Below are experts of layer 5 (counted from 0) of a mixture-of-experts language model. Rows are named router (the router's row for the expert), down (a neuron's output weights, with its number) and show model dimensions 0-127. Each number is 500 + 40 x the weight over its row's rms, rounded and kept within 0 to 999. Numbers have three digits each.
Before each expert's rows: a language model's description of what the expert responds to. This comes from a sample of Wikipedia text that the model never trained on.

# expert 60
It responds to: Name-initial capitals
router:525525498480499488599435462498503550540475568484456448477489451554489465429537452528516503537538502532443551436516527493538523494468539488521487562524399580529403491605531477486467514540492536531429557530499495515506428478486444479518556568505533538527493464503564502508508524494480533532510468540514483466527512473472515468433434495504453508503400516502553481537514571537533510470573
down0:476491491534514509546491550529548467450517481522496538497533501515514467542444478496517553510514475556441563477511460543466479477523542491553475444451448478445526543524507524528495554547463510529488549423429445544519439450543525564491483543531501587486588465455501550472449542525427437455536570563446545457513558452473481477523545470507501474540409484470486482528468525487569499576440
down1:551446470561517515433556511475433524495501544470439542592524518522491436481534574517483442525489447500511560500555488518478532491534471451568466445452511442445534554537499525424522463496443450484563551539483505450505554494493458480459586462446487523424521446485519558547484472545462522552483531464464462546519469449505442473549524494495540525491521534520540461432548546553482466524504
down2:540523570496446545541548425528420480506537483432451444456517550530548476519559451557539437462444506460507472464507499531433562489479522544464550472527495489482477565501569504549527541529524454564487473469517549468522478430479553434563560534468446518456530499531502486542479570441509491455495543523540518494514473531538550448491507556497451536531551430525456532456474540556511467481546
down3:488489488544508514458569505543535463531478478515522561515567543592488494546515514531492587546492427468561506447549477479463461534515531482521496439537471479450546514495525575525454481469493501456461541503572430518529468464538526513483552505480552576577490479549455495426517451517511484502493487439516458446439521561464431500538465502561570444460526454476591488456498432460508510477509
down4:498483518521517538478536536491484429418467521418482499478561500515512507493515534560549499505523520486494527433443514486553537500492420507543519547479540515506454481523515561443565462442523561559535420442552477452460508539531514527482534473526488485538504555490534568431549485454531514435509552498461533540457558519527551461446540479566524559446565576466525522559528450524525477533579
down5:445556494460479517419433528488527526539519497534503534510550500475433435463537439451486404481492504552463443500509542481567515535544490453415504484494469550444430534493454516514512523486495499559430500565474470437485552507502522445443559445533492486454503500562540459481523506529494479489510493472523478552478428526440551533514468555506498502524505532485516382450551505488463402467467
down6:456483522516461536553489517577500543589468527539460489532555520506442484540487472491553550515542559468509527571492430498465471492456470577434519472548559494542550504547499518532530461523536521445484487565459496502506451500542459517533585478563516418552476535545549414535468493516508421486555544451532496507538493508523466506427565461513539494499556523468594477482480475521482462453459
down7:548482527448552448539546527537499467429579418521532468434518532509551454476529538468430441492536525455479491540526477495512470386522440464487460459525453540525562468492437482496560488533523577475485516551412426555538480533521488488545502559467472518548499527509492515522544428495514481500496503445462459485515469487493460574561498511577515510470465502544524460557509448443466526522457
down8:537484540478534478521493521501474416418399481516516545460476554449467463441559505503521497573545521438505487568510488529576528454515452526454536446506469431540515453555499479464513540528476485501504475522399447475534543473496522474495462505523471574523579539555562539477478590487445528557567552541505540527446490497473509426508483515484533445516496507462529538521499485510522578544486
down9:514542467529468521500457517497494554469564532548392548434490491472536500519497511487466519427539562501505502524462503519503490491466500516449540488545534530502487445491472508391499451487471571572434396476472503600450528421492485530503481479491423466496572520492505535566530538439557493559499521591485442520508481435489502515593531529496475494537499523466496492480507463552501505504434
down10:488554492518466579509481460499455578504519548502515533469494426559500562451580474480514520481508501486474529538510568523463513530476498481432410487507485550456512462528494559535407551458497411458457562506455484436455527443481509544525468529481485501530513440493512531487455543466572562481517416435451479515508513418459510460483471506519516428420474440517500492548481464522506469559480
down11:454539562524465538529458453532444555464576546555576502447533444532448514518536523454534544514495579516549553465510479480564451480530509531529510510561496545503463536485555487486501572470483499532540561464510453563465427521437505560518532524493432495573502497508468452509536512580456463541447497455534487514503482542547515463502546572473552506458492568550519478482448509555472570456500
down12:498512474519504420488500553489552525486492490467518437459470435499406502411509505527550476512534517480446438577517570464536460446519473527500515504554543510503536546528505505424483513493483467470492459473490504487526490426506527524463458536427508530431487470489464506539453481439531527494491470545479431585444543537531465488566476522502477531570471577609484570495541557528567510499555
down13:534481500543538481524531528494528431552457415528485466572521446434517468492460542514524525483471480491545485494389566467554547520480505510437507479532527491470467506528484576530513524524550485486420467440464447467553466503555433485559478535457464522544512513509527563556478491530489482484584516570442465603497510499532520518448502433451491518473449476540528514435520469503574557467518
down14:509543578548439535533498467511572491506512540526499495514496478486519491452533469550498454584452551389429527496558437485435504554493444551437584524504502525441568477512439486516498551533535530457525485482508469487478541506476481570559473541446499534481562526529453488441532461449544502543466475561512507526506531497450579462524517451527574470501513491439533511531442494528466554553498
down15:554452446485498378436507470530587503513509552499517543491445538452497473520483552461517499535456506475466418491485562514464491452528406445517477470451517484470484452472495500509481498519479520492496528576493532558483444441511454477596540487444524513561509440485449519540534570480487422488510502428547519510523454448400488472527564504548509484503544526457492507448550457468489472514469
down16:425454522564528459481560513460488514529556513441430450463457589450452489467464470514534472470523456537488476500468564441461517487458465466493462472529590503507530492510517492551516469462546502520558519553531558512451521400531427543543449494537519455569462460471488430526526465478458553443503571537431471484492507517513515462536488524490438530526541488464474456542537554561507473467555
down17:518467541502404508544440494492462474485520536532505500438473543465487550550483483476572586452574506462477460602501484535515476506503505505503490493522567413492557492546520596486498499497506557490432496453534501502500459518525479450529523586466441562502540460483506562543444458529533471521519519569539513459516432513521563488474477468510549502444533420446459500548478518459495427546532
down18:528418447523527454502579518554480489589532541489507587471475485492462489411470491484538494440474529501596559510466493501476557489470537455442447525565503482531494518508547441540488520541410441479467473498473507491482462544475465464500568495424538521475465547518499427434444468572582513473453469513440508500500454548459489528528545514503583495484543533509531503548510477498503543472482
down19:479431571569457486506485531514564499536474460528438492458507474452481539531433489471524471553429483454492580499528464479525519581469480489447579466556463441494482502500462494555446454470499500535509504563501510496483534506588568510517509449487450520565491563540523529577507572563486493570481520498532581457534457545526560525503518508530492537567556533517457477418505474467529525469501
down20:450456509500459534505458485474535512505447491452505527536448499477499424448463479439527482506528429527509539522530458513521546441463448558505494536554556509508429525453479590532515515469598506529454522514448449442532474432469566554428506560518499516543522499517408443534486475515474427521545501464456528539548501492492479451542499515437435489497515466441530438568467472491473521572456
down21:498481502530552498500495458487575535516497484414504491497446558502446541534419490486489458456532443543490486436544489495474531451442575521471511524508508435504521529578522515510506527483440527535549431584511516510458467465521443543466469448523523502514481539406549459481464490438524553501537445497506516506493461415512557471377497449481571481515472482471580502524499473453547513556461
down22:433447528523530485448470463482474570523496479446540543461623499543472476534523431467509469509493455450440471442518569487484528471554519425498530517468499493445524463464584493498497485446512445472535529516540502560479516456506531536430502531433507412498464548545522482489524572509471483528548522539516512470503432520496539564450481527594459482566455500473503519534496458459568528498564
down23:490523538447490507466486558470484445505510542483518508527513552543465540479459564508489480497502534414544562504570556509446537561497513505452499434525436424482466498542497551511476518483504492530565552459495503530534539496470492449494520446563507488469567527516563534452472498518572490450450507462440440431494438542576564555580489477435488457561463466486476550453445537539447493448483
down24:463459521491438460464458549504507494467447505511594454438583529533479515424553446437518511482582480514534540448453480503544452452459420522459483530533524490482456504523541534486432439545427453502494463487495470508485519476448454471474474460526547468428620479494504518468500519495479421526529497496525509591448447488494497474494509512531432563526501482517489521496498456581455515550512
down25:488517456490515498542472498438442504527501489528534475502494455470522484503471475529549459390551522499481543574546495482432510584505476506501539510416546456543523472543476540537448495490451453444597537530486509494446511567468420517529402468559439519426540514472520485511461486523462497468544451496530446421505426459507520527435557514542500481493560530559510504482507518494507495562437
down26:469519515498536436549520467553501565426525554500426524523494425468566478485482483521456529446465486484469553477548522457502476516461503533459537434496494496511538497480531588544523649546483491470541460454472500505505521446467489552496458461584523535554509530495491552495481485504523521458486431492488477442473501546445504532473428518512457569484496532522477488479546481418418497491405
down27:466553518547516527495490501517503503459491493533486508457508478524560465529484529513573529511545459536528517460496547485575471593399495463498525495510530479482497395458469491505452490528510498551486468542547501478574392427504447516500433449505515458531547468507454481474412511443466443439484542502498500517467531431504474473474478451591513600567524520423463485501553472492470530520508
down28:477443502427486438531455471476503545489535504514573474467544471441528397508495495458520487511577507477513459453491538532498480550510432509440481474497562481470456482408486558604457406445499581516495511409525498546508510466513527487476432470515430489484465551487496436461536507510508474506491423512448517528515516489509496501506427552515484573530468552492512458561461492436487526462489
down29:460471505473568436441527537530494421553500517527549529559542571478435424490530532496523546469523445492470474551460558477464544459544534499468547530424511467494563532552515439555548455568482458474478489447528558524477443455494476465559530535519557463455503539448481524561530490526559484449459523474549529437445566493460482529460454484457461520497525544540486508501533490502547491421472
down30:480543568547456534571432491481555500480501497523446450554533514493555490473519458503591442500514486581465541500508465563545551545530535452468504506556543576510489508467504465455479462463535522526524495586530547537455481524562524483534499466469576483493462464480518512514531487474543528475507459568572465462537542533510545456437477587484476494453491519546477473516450512586428427543483
down31:477484492472456536556488524534592483547504463488484530474488474586449496473467478439496492515564537518513511486446505535568464523536471512477551522467554487574462544459457398471524463548570430535501559487547516555478499580458564556510531501462461554452527552478530541518516532480500496404516449537505463439528520423476495464483572503546450460521493525484549557505472464553503538545507

# expert 40
It responds to: To and modal verbs
router:518500487501490539505543411470498520489518526501482550534474540522462532447546454478585439515499448481425555401488548588517562572494577531485475492499468494523548540519525491519508550521472488518449568491588486477479523475465548509431498499473509486462448497524525422541467416516439488457476529513475490481563504491547503525507485555480449520460445556535453513514471519441400436495537
down0:466493497445505526571527567457493436437493515488462551518498587514465495438496478560487471518460473478543515557438460534507463468538444450554472437445507494553491456553493503499518474438505584505461480474520563444495474479514542489547527473477467515502460508496391547484506511538471520524516498551548538534470518560518551493470574415506505555463392458534506506498552511495491447458410
down1:509462463501502456545487526470512554456541492521525497504522586535470457454572450532502514466529455462564548445509464521514477489417522525475494486574490387501518469541466432553476570551466530492497496512548539536539432524566550484486585572459417540435432507555471494509512483531477532490463511502466516535506516465467534438537432528476466536478464532456480446434462547474475533484470
down2:512393475560460486459524508516503457594471542593436459538522515520489461441493560447475515467517522572494505581492499469456510534534550516497554559600475570504520467428511480552521464468465509514462505554568468514507516523501483494582475493482513487450507535532511419553482511455497503530546494530475550473503487476524518538505545545437545516499564595468469552489461505491543451545524
down3:529533433453489494452521464484480495561503449492458445535481456427547493493483530541488499599528600506494449559521506431450525461477428499522560568482502533542528509442459536459501484497509497500464451514507475485518546486551523497559472464533532515508527468454573489456561490533494592470484481509549445493365458486485492479465517538533533456533583497502504462568512442563528483489537
down4:465469490502486550440504460509461557456483432511513525484442584508435477516547473561533533459475535490473490518467456454462500476550528529456512484486506512513491483445600467487479450479430505568528497523538517408469562494541465493521466483495541493435500464480422516487547475514422433444405527517504494473508514512524536468531468477461551380482459527503489461500463543491403450447537
down5:495479471447514525405520474596516490465560488507524497510435521455557447477529493490409500512489456505527505494469563550479469435479566527532468440550532499553504537390540464506509487551477497497493460468580518510581495531484490516422478433467518480425548451501509459533516506502509510487556457466514524469539483504591510510526511524467529524491408488568524476443504564565534449453512
down6:418444483498449455532554505486559463466532482499442501487472511477448472491572475529489454520483414492490529497440504529529491514501593489510509482539542492529535551474472435491494532470461494525520529475557473561494453514528531533455530529470468546409502445505470491587397528487433445526542526460537497434486473496585513545542488527506413449517529431523498430512560495514470429447511
down7:486490476517494519459491562449488417496464529495496559548430476511493520438458560532522521404450435500450521494470552506563576506497488504488505461483513479503533506472514521495464417473451449579479474473422442513497435490466554552474449469448473445533516528449544486497469486453500594562458525492522470505488499508455428496497562515548419554469531525488478472522553428470478458466431
down8:553497491534493511444511486465465519487518528508428533553482407501553476493626520523453431528575454488586484536518461455455463494474449533457540573431544436536493538554483550544535468528582538480528491483457501477540514442506509457474523498533431531558526441540488524457535522503551499477532474521518485553466538502466522505460550453570471412501546515469494493518557481507504493486565
down9:598502464558469536472439457433554484418464515502447499448479428527495493526525513505492514516540509439427493491467483538488582535596494499496479514391478439447488499479595525476521521469500477416443498483578456473416506468472506463396467471495459507562475504478478501490467514442540449510528507474433529496492483497487521449506497464429482559532524527503519476459526496514480499540464
down10:499474484468533435533528528535545447555489477555507505463507497513461543561447596513536539541544454532511549498471481536525458468524477454459543584489436489490467511486443485443465441549556524461483458473511505461515529556476475486556544474571539490487489528513445482507568561527549473484434452514502536440564488534426477531436496497607482532505564494519494503502515538576552588464505
down11:486480462440572533472522444497494474532464495480505438496532466466443453464509478515484525486423530386475487511477579526524441558458500487536500541529541461524533485443483544590481491562539451538506558487512561463541492495579537563499428491450459484418428517542502463497516473546522543493517506463474550474411477454499478513481497570541458470443475540465517522470522420488502473532443
down12:430439459477544483520460429496501484486513484546543442494426509513522532479473449501437472465486446488519520467536513550498569572498533574494452553501503473560583525505527557472508484530459459469509493484518532534569504486464532542482467574406525499394527476526451479492531488502512493435483572536562497494454475433510501398499491523541522536584529468524514485533492600467487541477493
down13:530529564493528451504506488462484541404528494486524467446484543551515559449517531456530511564525409524499487579508500516507447516516487463550491519513547430475501501495510490522535541512476520487465543509505482527507542454574544476550494507469469589518560399535428454531430461554468458518511565507509457573546504485574468501510506519498518509461514572484455538601506566451523440470452
down14:549503471532526498499469449451454498438547528564560428491535529530426498526482454565507504557496419460504589546493482479485571599399453515448529439464476490488527557498477508535528418492410459492501543507450457517540498517541509540490482509468535531476502511503415462483537473510465491529491529528459498554483489569517446535470463536528475506492502474457448544557475494458458466564556
down15:542534482466548495502486441494548470445513514452506471498509486513528539533468479468479509467526416458437498517457497462513490544501504456512484544501535484496459424503546476530476563419454571435479577607574500490522560532488562580557483509459531478439549493536427387458490445559508520499454539514498510456560492481531522521503519568466495516480481429515439462446461556487512524508486
down16:487484534438535524537497555481517488508514420555550535530535512438524447459480538555554492482409468487549509524439454455461488536508540497494568521448454496533491422518538490452508448506392450515508569443458499503483510516469505449562516519478500512504550467513452545470496391461513592535464521483421528432471516492514496502459463435559465417510479498456525484475460494511436489504475
down17:455429491500459525479505574502509473475479425446542497448441525502460466476592495530521497485445503461462471533434511499520509514542538534498525501504554497508562491466493433539550534532468516524501519465590525491544494514473584588455529494429499495452513484507505519520409515588465442504490560477478453494488444494624511485454443551494455442453463524519495508477530489435535430512541
down18:522530534505418459623443597516447514507504516466487476513479518529524460514516516528540544440435504520508546581539504512497502476479490494476524490511529474512514502430465450556502512529470512467531407549481496570579446464484504408429500460469517535563457445485456511516526551538511545545445549500534497476537420477511485486490523547520525491592524462505427512410514505502533514473465
down19:493492508549487555558487510530444411573494518621451471508537525515492470441524545491530507533466500472528442474533524547475469451397525501535511482451454523463489506567479426546501509466546560515521511565457539527510460486602512481491438477499511470513532525505444529596511518458490451474522498539499456508432550472512498522480454478474528476531487560524438550505488402431466459493478
down20:484494510480564472514505526458541456458550359551563512501416585509523495596536543509538488509538486474480496573551455459499504479580468498496518460450495477497457511448584495474434461550435502509542446538517457522531528503518525524533513574474510518487435570509502541467530523557476506463452551511521539537532463490514475512520482506547409565429523509510509499496478561517459524456506
down21:476549528566488557442506506492554478539586554496451541525487470463550513503485540569561446483467537488523466441506483532480473509476455479449512387499449545416491431523476501475548529500519475531466496521536425547495461538511497512481493529566542493499506496454519495479484506497472457487525462627514511542521519502458592478540495538489365556525557483538510481530474454519477558513529
down22:493504520554458525440513497494475489421540459510527431560477472540499528541537496556554449560578504466486500513487481479415509508536450486456445478495483573453532531540507472532486478450472495505472512465487617548481492480495538534536471610576569522470452533450509517546506481476506509501438478466490529504563504479515464501513528543467517513538427450373575504491510487549522518447451
down23:458461530504481464517471451485494525503526416522463425491473434529502543578418557527536489533491495452480532512502466552554549494459472448513532507534504481564507436462519503426520479486494526569574517480508450450486484482447503542489579487529480472457521519509525546535528512492405501518502482467493510543484505457594521465461573452612526487496577564482517534535585473491451568507501
down24:483444469488488477460533471463486508503504478419473485439401482497453458510532563420490433441536529518517552538453438501442451444565563576453516590492527563460513552523518472517446535538571492456520503547493525506517455429542555531540502534504472451550574514512513497446453459470534508453477453523499451504577481456569497520478490437499507489529491509484509494503513573439522523530483
down25:472501430505464463537529493540503451454518449546583524526531528443446538554492478531587500493428482466493490507533510520531481452520432555487452509478462479518552522478504477425417467502453590508570612525514536518534571518503519479518442505442483480537466583449581530496509538471483450425504526455484468510444509470520466558480486508522483500451543469496521394540477516482504509513514
down26:521500481561475529453438437509468543463560483433443483426570498507477480471491549493473451436493474487499489447457561525503488495480443393440527449458425511531507553470514498522511481585457525544435541528545603489550508510454422494479549454473542532505503528455423518495474523549454499497499515568455480547523466558485525584530497502508492509449520496449541505517489467500515521471574
down27:545482557545504525475493511427513472488537475539539544485465543470465486566548498525526527519446440510450491480524449559509544528481519476562531477459498562535478446465562492481561459494484474501471574470411425527416506518432502481535476455518529525501440529532566550518468484483406590480505445470455574539502541447513556534489508430544534513459426502484523512512458536500418510509470
down28:520484551532535541534478499482484514527508534515560478578518500485477500426506517521496489484522430439580435502491486549475428510475525515512525509495465501439547454522563493468511472505476533482530473504514507520437452518519485534446523529516535472472492572491458515447481510500432546519531587464482437499532544475476485438383368545483531476561479484517462454475571498407548574511445
down29:521512498456533422525526481460559515546480495533520503502444512352583469538406546451483476511505516477574473480550518479528529509548526485506505526501433493497527507435489473508486528489504515510520484484541453512530446469482512526526511503510434447509574464494588534577524445478529535516520513463466551528484564535504439544582484450588479501528596461503486535492472563447515543486540
down30:489539498491447488469550482509524431379531466460587493444485498523404481440522518462579428510499414519524559516472443498497504470571507442576423514483582433501505471487507511488529540491512469546477569529444539463571517449529532565478479484440455477562510533501514417531472493507486485494539476511517485501563527435538547472524441488494538508501504552518541462494520512479484480486518
down31:532539424524498451479488433543509517500574573503523569499512531509558433513443567457537503507569495462480546524548526502519467483545457597550467528491575519600490407485482511452467524474509534528464465512495508499493431473464509475537505478470461447506506543467496488455503456523441580598532465512493534537554502486463541583485490452501440561503480544556512478536527507481478526515560

# expert 39
It responds to: Pronouns, modals, negation
router:524442488471552454437541534472519480524495556499526502495558441526442496472552440427576447518526482481522506482474540557509527579498479499500500520492473514460489512553495481600437524521487415514441585569534526441508457512484536470505529547454507494453456541605479469542529456508445467515505507522566505509515497584536534512536525547483489482471447506528493482506542524416411445525446
down0:499461469483530528415489489517420514527472601440511468435584430479516546466538519503543497519540460512589452499521533526527523466522494497452514406517457508534510443457464575560557545514502443550491481534511555508484463418444492479490484522542470493494571520498469495582526463498485522526464539503446469492525469500522501449519504537478519470460509429541444509428376485504499505486523
down1:454479494534522500541474465499564546458453515480444474505543541551535525434483505459431595524540581478486545459477515454531467479400501530570449527476504580550483477518602480519511508479447490480463439517481483475542485571524447515508443426551543461571460465469428478524538476443542562484476503536489521499424511470474477448512513508517528532512552507516478526566504483439515513505563
down2:507463557470517506544564546479562397464496525494512537464451493523466470471570507493498515527490558523461514534535464499539482475512547450410490479554529537523471553466466542541466552522525505515561493501455507544576578545439510525546494478520519494429550465444584491516515423463514521430504486466483503497496492410460559455522484531558445540490478512552423509505461553567513499464426
down3:493501514458489537524529591460511485520495497515450519474511519494551473551471452488415536565519485471519474488496591460544573437474545530534466504512496486523548401445466513467492527484491488534458465454504463462506484507599522586507614561498483461486418503497457533479427458546506525470518502468451538466441559455488466515513495466494590479510478506579490508502499518404499502551528
down4:466570536536444569585495544493521453493423443468510519537444441534464500444440493505577525552481516486482499530454525528565496542546469507452501510483495515522457472560537611434465527529551497435444511506447452486511557484497465483486521538484543612495504533459521524500488518531481505546507416474485527574495544447521520512510551538479483519529556588478496461441471447525511546516486
down5:511528486469431493510510481479532515463481525567561491523462536539497442532496511472523432478453452493543413481476482426514505540547543446580465538502466393475487469518562556444561450538473479517514457468481512462539503451449511519495482570558534487482468510439549555556503521497506527495495522552421548425491503526441548489520455522502486481429506465555475385467474545463488490472443
down6:479557504544504516455484521493473488508497525511453502504485506386502466480485494516548581487490518426501493543460538524504475563540572525500423522467484525594517442483489487532495517408494587555443462469521549500540473473540434494506593458548531454477468397527462492442486533448549536558471481486536490454488514464541571499453466536504482534535460419523467534529529487494458515539444
down7:456604493500464488520579449483445478560508513538517506524485541462448545508443471588452446486465481489492552453478529514502484439481474471471427443458458502520544528532505467452488471460480447514510469474552528548493562563520505540399494542462428502530515435444467465539494502497512533528476462453490574586461454501552555459510529531558482517548486478491446467528511475485442579543474
down8:524507485508444535460432477525474540364509539539505491469470537592471549573435532568542515502424572478528573532594493573476444502501476520533460468496526520548474472535508529480505459483520435448498421551457522515507510527566514497428497519506484556533507483492505456508488519537448460512524570545539462456503502449488500540526482524572562461486562494527534490461469510545541515475523
down9:481411388528480428512473463509465535469450456530512449518476552451544508458544530548464546517464446544517502582484410543522454496521514532525469466516502448500455493469531466533524465499539424488503557452621493466451508454461504454493541467540512516488485580505503505514451497512554538505487432532497535472491437442506576455458500511464478512457459455539488530564443476490507525564496
down10:472495473486512475392502464530590465526534499438461448503508469457455534491536501503473441391503509502492508522516484510501542536462419621500461544552531506447457496416512508519506512434465464502496557536466474516456486529530438491574485509495500532481442495503483437488437453506477506592517497531436547504468551482525538416533485553517580533510476507515441526454421502483486500524510
down11:528490537508513425518492459548482541404377478494565488549476518526498513510498522501487490545447491519548526568481486510497587465545504466473500487459503480491527528544467526513535478531507508445485510478451559564465525476505483474516516560489484590443525422483419528423450437466455450555453497492475453473519500438435540455524490496522501519493467483390526534516443595518542499537510
down12:486499491510570561499482484526433502483471555496435519530483514473456470563526517503488577533467506527468531549507506553462504522519463560461466513537534449501494492487498485551409514466557489508532476534510530544580535484528465478463521432505569504522480543532510516495509525529441538428452529482502526570455542598559574513440569415513461503449490523557618457485548525555530550493508
down13:504542466472493454464475542455526495422500505496567476515563481581489502577460460556529507485448490482568571496514482457503527523543411532457513502443529565532423543513493560509523528542501463535453508541483493431390488547533494490486520497539532561490424567483481496447465490461496443501465551467514489522468492550458498421505506499496538470564423482419535477494476478484440554475450
down14:455501491441511455517498512511501492504485543380571514522517546525492503481474505571456520575504473509531448468512496561499509481557547396462546433477569540461499510503468475465476502511611538525609491427494515507545467515472560488462554509523411532525476498469528482492517548508529514528520593498567435483462506512549470517471531510508486460528492509474534421481484512532473565432545
down15:461499596474428511506453529470465507513434463472483461474430512434476408508526566408511495497492505573487495562448503515445463498503494509501427537510537498551498494531521469478507521464505514548537492480447513506494499433502523526478555516521472412524542540454515562537521548438501460450450552450499496474508478497491496504441514415430539459484566444552523513462438434569536571461504
down16:518522465502478536484479611511502522459499510551495449485525521512529475523526503541462415444510420438455470509451533448472538533473535496502530510491488586523556586530575445470463513462456499583561484517542541528509551515481570565424467494484538541528474505512536469513516446514469549474401441524484550470577491452474453480503511516507537577489506563523487491533505564522548493444495
down17:524448419530514489482478546484483453468506506517447555485501489566527481479454459562510482600528432472519537522495498465547509530520538488523393455454486574540481483495452540548499443517579498475431476465509486504513517428485485487524544510498459506522507505538423540468478558516452616547478496544469427537533482526541488478551450562482565543469475514438503504567543478515544504510577
down18:584537531584480472570487506451493475491492534519561565416465511560505483482478412417496556520533472572536495487499561451512494517546537461541559458451511477482476509500517514466485463539488475563528541531497471497599483501495439486522481551469481580500479455525488505560504537536536550471457459569499532444519538508490509474522450506520515591499481525404529454468513446469480509413506
down19:419575509529460534506499512477540548485491505550510515485489472517452518541520481452526497487504531472497511461558443492506507427466464502563458470502545514628513525466426451457534475504472494517536493445473473493474474436477493468539439569547508483523543569416452501510520660493529508514513467560504492523507467447448542450561484440549528532488465481520441475444456550504513478534525
down20:487508522488502460516516551486439464457512556470497508524447545502546488517504475496429517522539528509521536421450477450489499538439509540573496483518514397604460503488488522529532434561489541530447418584453540486525539409526503538500524533431512468501496464562471479479563519497501501522489525502412499521421531497544551407461535493538468518448509530481477450484439521427500452476528
down21:531554538487460540518549555531466502509492525526519499449461525456491527469467517485568549513457527407503460556570534539518399509490541533593583446490531503434485483517509572536429513493523482541529435561501475542472487516497537387553504494542512491481478560493509457531467473488503525470473579480487506507424445516455584509542489469495471420450500527503504452518504450561484495466466
down22:455477481573553536459510520529486481437562476501504529512438540468506459475530477460525430472546428568510499444455455478552514508524598530517492469446453471524511560535453487434541532518483538505442474514548469502500500475532439451469530428542460486492453502485464472506519500576473462478489568506480522473496506470517474511472537610540519572540593545443548480517446560434462555494528
down23:493560488493508495489529469454429533495449506506494476550599487454502499559520479544474540554461450561498382473478545487551450518530534504493475530578500575501479483471624499468540509548483499533446517543464406456528562541523535534505516567436511500487511561532508510542443452550411431481489473489479511504488519518463489475444454459479536457515488460487444560471522496467514527507466
down24:509497472468514439464474444535447563470551489504494490530554511440447420484482436479527554529504416533523496502540454437472485491493507505555462515475454497507531505528476532548442486513455551518519442476503519528479499430571556510459511458537537482589493514507537541515638557471475511473529485446450502457494388533455496550479517537490477500487474462485521463474568486483422452532426
down25:519526541461520516462510492460475466493490533514571546551528461537485525471414534509456466452504443471475486599535535505494523516503526487606461504470479547471449457482546602496551415509490507456439533458521469515530552512482533468416493534522486512468531546443533562503440435521523532436464509546489490498478480472524499503548451491522509453486513503564411362492493523474477507538527
down26:521520498493546439546484451450541517472551515524510442473514466482522471514548503480494461513532521529514486465477554512560467495489484466545465477543486563470450433395451499450548501445554428477487510499470472484473440499530512492544524493497556528444534486507532434449457495419437475535509479511568439519488539487555505466467522421531438596452565461476526543535511520422402471479557
down27:454475541488478519498500467480553508510539529517431528510507424537556445545447531481535410443527519568580484384494508488483494536541450486462520515537537487509514514461462547545447469515497452488485489478536503505484522487468484533530559536551528536516443465486425524489502531500512537467502486440585449560587524527473465445480499492465460547469528549477523582506613479559465475572483
down28:474535470498527525465452496498465572520480535493446504496563500432460513439516530452513485567472505541503513493521506552507497554513541548524564533489501527482514565472522520558497465453600467568496524471473544444482462504534433496486463459447538542471520461491544519482496479472635451558531524499448507449422533490494458504515458392446492582449522468493545583509519511524460446541513
down29:491472452553473497440581513502537450521522562558503443458521543532487487464514503442481496538573452484528455518482469517468500528587534474536490526498530523523552488503462507441502561400485570467543416482540500476489471516542483492548516549552505405536467468454530487449444518577500518543499533528427544473494479481473504579472523544504503526491463479441471485472595449471464404526502
down30:468529501443593454540501544544488461533512510549519514487488504551487548519512473514526441505503523514504489542384461459533460491515584484511485515510515423506552514549450398496553536520406490481514547533456514463449473488500485532477557496519531432524499538586522455490542487486599439499511497536475416574525453504570499521568468521516551531474485456508449451433500493499538466517473
down31:485500464485500540434537517570445536431494468466442502508502455473580472500440479511444538495511543566493485556497524538527474562511553529475459526528434558478455562533411445480534391534565499493548423489465461443436505534488473460510506456534528464517500470503522479518482492494500467462472548441529490522557496486469472473472473450510500500511513454554474533487446463448478429424395